Weights of a small mixture-of-experts language model, trained from scratch on English Wikipedia.
Training: a variant of Adam for the experts, 730M tokens, 5568 steps.
Below are experts of layer 5 (counted from 0) of a mixture-of-experts language model. Rows are named router (the router's row for the expert), gate (a neuron's input weights, with its number), up (a neuron's input weights, with its number), down (a neuron's output weights, with its number) and show model dimensions 0-159. Each number is 200 + 40 x the weight over its row's rms, rounded and kept within 0 to 999.
After each expert's rows: "gets" lists some tokens that make up at least twice as much of what it gets as of all text. This comes from a sample of Wikipedia text that the model never trained on. Tokens count by the router's weight.

# expert 60
router,237,236,210,178,196,235,195,194,222,233,143,217,195,166,148,141,215,258,195,145,182,216,177,258,243,187,180,152,224,188,140,239,215,156,240,150,174,227,227,209,142,179,248,188,116,212,170,191,203,119,217,261,176,209,196,152,208,225,244,154,153,265,219,233,154,234,288,251,234,187,220,213,188,172,240,198,168,191,199,224,234,247,256,219,140,176,195,247,146,152,301,190,198,201,215,251,230,241,181,237,243,189,221,265,287,231,241,252,237,139,172,254,107,233,135,138,198,197,167,300,194,198,247,203,165,216,216,211,155,160,225,184,276,93,240,194,225,237,195,183,196,222,200,222,214,256,189,220,202,230,177,250,193,185,193,170,190,253,271,285
gate3,172,190,145,193,189,260,256,191,199,186,196,205,227,141,252,196,185,193,139,211,195,257,151,120,228,186,202,240,335,185,135,251,188,240,173,202,140,227,183,155,257,215,154,176,225,259,198,164,190,133,213,158,145,210,220,159,156,192,210,198,169,143,163,225,179,281,190,189,175,235,154,152,211,214,254,256,216,307,237,148,185,181,225,223,121,207,165,201,232,195,111,150,224,198,165,217,192,235,152,189,167,147,178,194,177,159,193,197,178,262,169,163,174,285,167,196,104,236,171,184,154,191,205,149,152,206,220,229,192,127,233,159,211,180,246,288,216,271,177,206,197,225,139,200,259,119,201,185,228,142,222,172,202,186,189,210,189,226,247,220
up3,213,202,172,220,149,163,210,213,279,244,141,245,274,217,170,231,237,209,178,220,211,248,163,118,233,224,237,220,266,163,180,229,211,248,149,136,116,187,202,185,198,198,197,223,191,222,245,193,231,160,191,189,115,233,253,177,186,242,192,195,163,189,160,211,220,246,196,236,202,222,247,159,232,273,202,260,139,211,218,224,217,174,252,231,142,201,213,258,237,191,189,149,206,188,137,218,173,211,163,255,191,170,210,128,219,141,188,204,147,202,209,260,180,245,174,118,202,285,154,213,155,148,166,124,159,228,253,269,168,91,226,208,217,183,229,198,186,223,160,187,199,183,229,213,259,169,247,225,259,161,253,227,201,109,202,287,220,145,147,261
down3,218,153,205,175,133,212,227,225,215,139,164,182,221,187,252,198,258,161,168,182,225,264,267,251,254,226,177,160,212,245,306,120,219,192,213,241,220,240,186,262,197,242,236,208,214,241,218,214,211,276,229,170,159,208,190,222,225,235,159,144,248,213,198,132,228,206,198,256,170,201,229,148,107,317,221,163,219,225,216,189,135,177,204,203,217,294,168,185,209,196,132,173,200,210,237,199,194,252,216,184,288,246,207,193,189,202,196,150,174,268,212,279,187,139,223,195,227,257,210,215,247,164,184,197,206,182,166,226,184,230,150,230,131,149,197,193,208,212,226,212,199,180,260,166,148,230,232,198,80,219,165,251,237,174,219,230,207,101,263,187
gets: "ov", "ank", "ock", "land", "ield", "ail"

# expert 119
router,168,213,275,121,199,206,183,255,177,218,215,241,149,201,207,210,214,184,148,189,219,176,82,272,194,199,199,175,211,186,166,225,182,283,285,226,178,195,158,240,188,119,226,122,117,212,262,148,153,151,195,202,183,168,233,171,138,271,246,218,238,215,162,192,201,224,219,234,164,217,215,210,153,231,218,179,238,142,201,189,206,180,166,195,142,133,149,152,206,112,199,176,215,185,201,254,199,176,243,186,256,181,259,202,168,194,124,212,226,137,191,217,200,228,129,184,225,276,266,251,216,189,239,236,269,178,196,182,100,210,259,221,230,177,212,232,159,282,155,182,181,253,233,159,179,230,234,198,204,166,197,211,232,200,246,202,211,265,228,276
gate0,247,205,190,174,214,207,238,151,193,192,198,172,171,166,158,271,226,120,216,228,217,253,219,214,191,203,277,177,201,164,149,142,181,158,139,214,261,200,245,234,179,140,226,263,221,202,181,226,286,255,169,193,106,136,193,187,148,216,211,116,143,300,254,264,118,191,229,194,238,209,246,195,222,201,230,191,217,188,206,171,276,187,193,167,187,197,154,227,260,185,269,183,187,164,204,175,177,138,204,231,222,144,210,169,173,115,298,204,244,152,191,177,187,202,255,234,207,154,241,185,292,206,147,151,189,147,208,157,163,221,200,147,213,184,223,240,180,151,271,238,188,211,149,254,185,211,211,150,219,236,152,144,201,225,207,138,218,209,248,163
up0,133,147,176,209,207,189,132,246,144,188,141,237,254,277,227,167,224,265,228,167,180,210,197,197,208,254,223,199,199,223,203,217,231,201,236,143,137,177,108,124,216,195,229,196,197,213,147,145,173,137,183,188,261,249,194,219,186,231,220,233,213,154,174,163,235,172,164,166,177,188,194,228,170,138,222,150,159,189,250,213,181,250,216,230,205,202,250,248,152,199,267,193,165,304,190,193,198,207,124,197,149,167,180,232,244,201,233,218,100,188,186,140,238,186,246,131,204,168,176,206,157,167,227,208,144,232,204,294,205,146,158,179,220,230,172,231,228,255,55,180,214,209,189,233,212,258,282,246,207,161,247,186,190,210,189,260,218,214,142,179
down0,224,174,216,197,247,271,161,135,120,230,195,235,179,261,201,244,191,245,217,201,174,201,195,194,186,163,246,239,313,102,174,204,201,218,187,176,203,150,167,167,231,159,160,128,227,237,244,192,287,194,149,128,191,139,236,224,206,183,216,201,175,196,210,234,113,189,218,222,183,189,208,180,177,217,179,145,273,184,197,175,142,120,203,139,244,216,282,195,125,253,174,218,224,136,199,169,239,151,168,204,226,213,226,176,193,201,195,214,216,152,268,186,207,100,170,275,209,222,169,208,164,200,278,218,213,196,172,158,235,192,251,150,163,185,245,147,224,190,188,270,126,214,172,147,152,153,220,193,123,271,229,155,228,186,210,210,187,136,185,216
gets: "ment", "ath", "ublic", "osition", "tain", "port"

# expert 7
router,194,210,243,160,222,228,174,203,104,159,200,211,228,241,201,200,201,222,170,218,171,273,266,146,222,159,150,162,199,212,192,125,286,205,234,156,178,264,188,164,169,260,210,200,229,238,199,188,174,149,136,184,221,175,228,242,229,230,186,260,260,157,201,196,201,303,186,222,203,163,129,238,235,235,246,194,165,143,156,154,116,198,124,196,243,192,222,144,219,199,137,264,213,146,159,168,194,164,215,208,221,236,229,160,284,216,224,184,125,159,264,177,273,179,206,206,181,301,169,256,244,183,200,203,154,239,221,228,118,166,209,153,199,249,205,251,154,225,202,230,157,224,173,198,176,180,235,245,269,146,235,204,159,159,262,164,220,180,221,173
gate0,85,240,224,198,236,192,206,198,286,189,160,209,205,212,170,247,156,280,186,183,205,210,116,305,176,248,212,129,184,211,115,213,219,209,169,171,190,191,272,195,172,162,212,215,255,179,235,171,224,276,198,182,139,179,180,219,180,204,145,235,216,223,181,267,150,170,215,169,177,215,214,198,145,220,193,158,157,225,181,180,192,231,181,265,258,253,213,243,197,137,184,228,167,225,277,202,274,188,253,124,163,275,249,200,151,168,257,123,181,211,248,199,171,135,229,206,231,191,230,219,210,223,121,229,188,233,262,142,212,207,295,209,228,239,170,245,179,215,166,166,207,157,198,176,164,173,168,146,151,199,206,239,162,187,186,205,192,275,132,180
up0,190,168,241,174,193,182,237,128,225,265,172,224,200,243,166,144,208,203,183,165,149,274,224,198,261,210,149,166,223,172,142,200,215,251,242,194,176,189,198,196,181,210,209,239,178,177,133,203,140,200,90,142,254,200,149,154,196,171,152,257,166,169,225,213,234,188,163,210,179,182,227,245,182,238,241,279,211,163,182,151,252,197,196,179,217,109,236,158,189,248,206,198,114,237,215,226,245,206,162,221,177,239,123,185,147,181,188,222,247,204,174,245,194,216,198,196,127,105,158,180,162,251,267,183,184,187,135,127,225,132,227,243,243,175,254,207,240,205,161,161,292,185,234,235,198,212,223,270,190,193,185,200,203,127,189,207,324,220,172,238
down0,236,192,209,164,195,167,182,194,152,202,193,225,236,234,285,136,142,166,203,243,199,274,228,166,182,191,130,222,237,145,129,253,278,213,263,197,198,227,262,142,201,194,284,170,182,205,172,233,207,172,216,250,165,224,200,201,197,175,230,229,212,194,224,203,153,160,249,191,228,179,170,156,247,243,235,220,201,138,195,173,213,146,222,142,139,94,258,219,248,185,210,204,273,155,255,154,215,264,130,274,267,151,178,180,283,220,153,275,175,230,173,186,171,231,202,147,218,270,203,184,184,244,229,233,214,233,186,180,159,187,155,157,215,136,156,155,204,219,212,263,158,220,219,203,235,226,229,216,232,217,213,210,179,135,185,290,152,258,240,149
gets: "or", "0", "5", "1", "3", "4"

# expert 18
router,198,178,160,209,135,211,189,151,221,171,218,205,192,244,195,236,205,178,205,161,196,218,284,166,236,217,205,191,150,180,226,129,234,237,165,249,215,135,155,230,220,199,259,181,178,198,182,286,207,208,178,193,217,237,215,219,188,84,200,244,201,203,144,234,201,206,221,171,127,207,195,248,234,205,184,167,221,164,226,172,181,250,164,239,182,248,202,186,199,195,204,170,280,228,159,181,154,314,212,193,188,235,179,208,241,192,224,205,177,163,233,230,234,155,157,333,196,148,115,177,223,254,234,266,175,204,209,186,295,219,239,201,193,232,279,181,239,213,205,229,132,173,286,246,214,221,142,277,182,242,174,229,214,180,231,169,179,155,329,165
gate2,219,257,192,124,195,169,224,173,185,206,197,208,226,227,251,164,228,201,97,237,193,271,218,155,211,174,255,204,175,179,222,305,194,253,229,177,183,188,247,250,175,206,183,282,193,210,236,200,284,190,201,196,172,167,243,152,191,233,199,181,176,205,198,222,329,208,171,213,163,223,276,187,120,180,181,186,283,204,205,238,207,189,195,131,222,252,215,230,217,179,224,157,258,243,208,83,168,221,197,94,199,223,184,260,164,280,225,269,151,135,238,199,233,157,201,276,222,140,225,230,185,190,256,153,194,239,213,183,230,251,261,226,200,189,220,299,209,193,228,195,203,159,220,184,202,147,216,187,168,210,220,275,201,247,172,198,191,189,191,207
up2,203,173,198,233,175,223,215,191,226,177,256,177,222,203,158,257,199,190,254,166,297,182,144,185,200,206,132,192,200,210,178,160,170,179,222,143,193,181,138,243,223,231,188,180,236,246,103,131,143,172,210,161,205,283,185,252,222,169,187,176,188,207,176,111,130,210,240,240,262,187,220,185,312,194,156,155,181,234,131,218,247,177,274,217,174,223,241,152,213,209,169,250,172,187,199,204,159,224,192,272,185,118,129,164,178,199,184,172,233,214,214,208,174,159,223,108,237,180,159,119,194,237,129,200,255,146,198,223,118,194,185,166,225,191,188,146,197,205,157,206,260,145,172,166,204,133,171,225,243,203,223,162,225,136,241,252,223,277,199,178
down2,225,224,133,188,193,122,217,274,199,203,210,193,199,201,173,221,180,210,210,247,179,196,155,178,188,226,171,142,247,155,178,183,193,151,179,168,170,197,186,169,154,249,246,277,172,175,155,169,187,181,193,185,180,234,195,202,191,175,181,231,193,248,186,161,214,226,174,212,254,194,204,221,258,227,196,196,295,164,154,174,310,153,245,136,123,244,184,186,311,256,213,204,197,193,221,111,184,236,134,173,221,208,232,224,224,163,150,198,227,142,232,183,172,176,165,230,229,165,124,160,183,175,93,233,101,124,170,212,68,183,233,214,282,246,193,176,198,157,198,202,214,131,222,217,191,184,133,180,214,160,244,236,180,199,240,251,189,238,224,197
gets: "9", "0", "8", "6", "7", "3"

# expert 97
router,201,186,201,210,222,166,176,258,108,223,159,136,189,212,250,196,240,170,282,276,252,167,272,145,177,242,179,210,222,186,253,185,152,162,211,181,251,244,230,273,175,187,226,180,171,213,182,228,131,234,196,155,212,219,178,274,154,187,156,197,213,264,214,161,204,191,211,302,191,199,151,278,213,205,211,147,191,184,125,180,138,147,191,184,198,143,203,203,190,202,150,195,246,188,160,174,194,216,127,187,180,136,276,188,217,243,234,189,158,199,225,209,148,213,130,294,184,168,195,123,228,148,176,253,211,159,178,259,217,229,178,260,183,153,199,199,241,187,235,188,152,239,110,109,203,211,147,199,191,172,158,287,221,159,247,206,173,181,186,227
gate0,309,172,174,232,193,220,191,188,139,264,279,175,168,176,231,243,156,219,216,183,238,146,191,220,144,180,206,246,208,212,148,210,186,259,169,175,179,258,146,214,234,232,149,164,150,108,179,178,144,184,164,165,207,138,125,222,286,189,196,194,190,181,275,193,206,265,203,250,172,161,198,198,226,195,103,189,210,139,172,168,149,136,185,177,168,184,210,181,216,216,161,215,212,182,224,295,239,227,244,289,232,179,150,276,233,212,97,211,146,196,163,189,219,181,218,232,243,187,161,158,198,189,176,189,232,253,158,199,179,201,152,168,173,168,235,262,208,131,290,177,159,196,187,171,158,198,195,179,218,216,233,153,184,145,214,220,298,213,201,228
up0,213,229,145,221,203,131,233,198,183,219,216,195,139,184,104,229,217,190,194,152,184,201,228,230,192,224,158,106,113,267,193,213,198,56,213,238,279,135,263,281,177,187,227,252,203,200,192,222,212,296,217,212,179,246,228,192,187,215,210,109,234,213,171,193,194,81,184,212,232,200,232,193,198,118,181,165,204,253,177,221,211,240,209,220,265,209,235,178,200,151,202,153,183,213,184,240,209,234,168,223,280,182,216,204,210,213,302,216,205,206,156,250,136,187,215,232,200,193,250,199,244,217,200,160,174,131,236,163,238,281,194,213,160,273,177,216,233,220,206,167,206,209,189,158,247,257,208,197,225,145,217,198,145,270,160,228,216,191,221,188
down0,277,208,172,220,256,181,215,157,199,341,232,262,204,140,178,319,217,133,187,222,234,240,188,294,151,125,234,212,142,227,287,184,232,224,171,256,277,234,244,155,191,208,234,200,219,167,144,206,209,180,133,254,184,184,189,242,198,208,135,249,172,298,157,179,181,158,236,255,157,175,165,243,207,148,186,171,208,236,195,251,187,217,158,159,203,203,196,239,213,157,210,230,187,199,221,235,208,197,196,156,158,195,200,188,215,127,156,262,199,272,174,199,236,132,187,220,205,224,160,194,207,190,166,169,175,260,139,188,185,177,219,210,181,245,233,195,128,216,283,192,213,269,200,215,236,220,245,171,189,279,219,159,211,168,224,173,233,215,188,183
gets: "9", "8", "7", "0", "6", "5"